config = dict(
    hidden_size=256,
    d_shared_expert=0,
    schedule='wsd',
)
Below are experts of layer 4 (counted from 0) of a mixture-of-experts language model. Rows are named router (the router's row for the expert) and show model dimensions 0-127. Each number is 128 + 32 x the weight over its row's rms, rounded and kept within 0 to 255. Numbers have three digits each.
Before each expert's rows: "gets" lists some tokens that make up at least twice as much of what it gets as of all text; "comes after" lists some tokens at least twice as common just before its tokens as in all text. This comes from a sample of Wikipedia text that the model never trained on. Tokens count by the router's weight.

# expert 3
gets: " a", " in", "2", " D", "3", "–"
comes after: " ", " (", ":", " and", " \"", " as"
router:132166174129124117128161165139112148129127130072187136135156099111140196104156151149124124122115160133096128118135169098135123135112108141128161142146193101139153096161112114142094123122146095163129090118112123176108133118151083097155102098111065152103196105083170075157186181106102189144114146182121134136154106114126148125059063105116122100069103172159174135205138138188111107125096

# expert 31
gets: " |", "|", ";", "–", " M", " ("
comes after: " |\n", " ", "0", "3", "4", ")"
router:090188137118167091110125129117108126071127095061148184097111086114178149144133192160132170085111158120100125140134114134094136090120108135203151136156198106125107159182085159120097116106157094098162091117155150140149160187140113123154178120122104120132127132125158088132142153105110149139163123110103086112194097134109112159065078140071161087110184123172151073100160174157109157132113

# expert 16
gets: " the", " |\n", " a", " he", " \"", " with"
comes after: " of", " in", " to", " as", " for", " that"
router:110162123116135112155103131130103156094149124080131153124141125136120185098104121187100135128129107121138101179077097118175127155079146124122171095170149129137149150113083190123161135135132087139059078173090162119163053161164119096142154127151082189119156115145183105192193153138152183119165133180109139169143153176128137106116102077125175093156129164139097095161129166176140077097093

# expert 18
gets: " |", "-", "|", ".", " The", ":"
comes after: "\n", " |\n", ")", ")\n", ".\n", "\""
router:137099110174129091153115105100088130061150162065179168097087112167140096154099126095122210084163148041169167136081080177129093074137075157175121157149156105103106114129142129142119202099132113129195113085102145088105053130133133114116164090155109085095089157076181105148108122110116139102179157118152105178139092104111090098069154172106171107165097099128165070077123121119073149141090

# expert 10
gets: " was", " not", " which", " as", " this", " I"
comes after: ",", " (", " he", " and", " was", " to"
router:094147154091133141119120139122098152134157140146129112135124124100097199141139167171169122161095181092157125158120108123140128126152103127125152095152119093110134101079142136176124113132118100137096110121104103129132099156147124158127160137135049098151131088132199075204179136125126215113172134156073121171147128121164141112104139097069146105125095142150114142162140104173086153122085

# expert 19
gets: " the", " a", " The", " for", "'s", " that"
comes after: " of", " in", ".", " for", " to", " the"
router:150102157139089098126115184156147131046163113146160127163109137114168182095137113177103128091133164098175107114044118101175154146075142158139140157147176119103164141124090140128105179120129137120093072099176193108160150124144090096131135095122077148100138143169158169207126114063156168149128125110093088142115154131195194136108157176108206069141108113189138092141131112174114139124062

# expert 20
gets: " ", "%", "0", " $", "S", " res"
comes after: " |", " in", ".", ";", " U", " ·"
router:047197124121119109128189162173117112131096149114127091166133116110103174152160129107170077158102145133106165119155166083199113120137127192088126124150151108109097128169129153132131127114106086117165034104032068187154125148129129123121108145152105111159131085116180080188124139155128156135109145153054176149143127133115102129132102106075141138106082192142126114173123124170152134126097

# expert 0
gets: " ", " (", " c", " m", " s", " P"
comes after: " |", "|", ",", ";", ":", " in"
router:127131094104130116067158144124152139096118171102141158169121134150110199143146135147118178142097163137073148138139164119125116108065085147174129098173117136177104094122134121154136138128146138125146076087081120097133075139143148074123082136124062113159146084093190117135159155048105188142144125140085128164132120082121185136097126117154099162145114178124174071199145151182166135118066

# expert 13
gets: " |\n", ".\n\n", "\n\n", "==", "==\n", " |\n\n"
comes after: "-", ".\n\n", "|", "==", "\n\n", "==="
router:137169108089086139114152146127112107123132153181094107153130198179138105102058103141125134130166106103149098109104100132102154128165133146183116168137136141158083108107147141134118096136134170125111143149161083170129118078158137113079145082085114132081143187164153115119145128126143073173176077149133125145106108183182051152116071125125059173108089073168132152050136151114126121103184

# expert 30
gets: "-", " ", "–", " \"", " (", "."
comes after: "\n", "|", "2", ")\n", ".\n\n", ".\n"
router:154150167105151153126123116173104105129143165081204179111111114091073111107131180173120161118160142119130140165106165130085141141099077101203138097110113180113136123109106146114151136091171123110179101102107116133188123103138124102182153124131146158089194091112167085084123154142146159159166147107127082150142140129078165104150050135122095143167121164195141089151157152155141125171100

# expert 7
gets: "1", "2", "3", "4", "0", "5"
comes after: " ", "–", "0", ".", " (", "9"
router:142123171085133099156082142108196159166155099161179143140131119146158090060130173165091125166101146124085196113158151105072172171155125081155123099121116160137096176080122139091174112063109148099109108163158153164138090136146084096090096114131144102103154139092106115130141089136096121166124140116117101109130100151112094094087149101087101075093114129143138109119196064131113160179121

# expert 21
gets: "9", "0", "8", "7", "6", "5"
comes after: "1", "2", "9", " ", "0", "3"
router:178123128150129176096103116154191154152154096161131142105160162174146088083123127089138082149177070136142137113152116133146133108154125098142122156071096075096127156127104147081092119166140175156126229085133184131144163124142108165163118130174167123143152145109053123103114080110096155159067097126128153098116134116111161136123086082148023122119134094095112080108136147085094124081190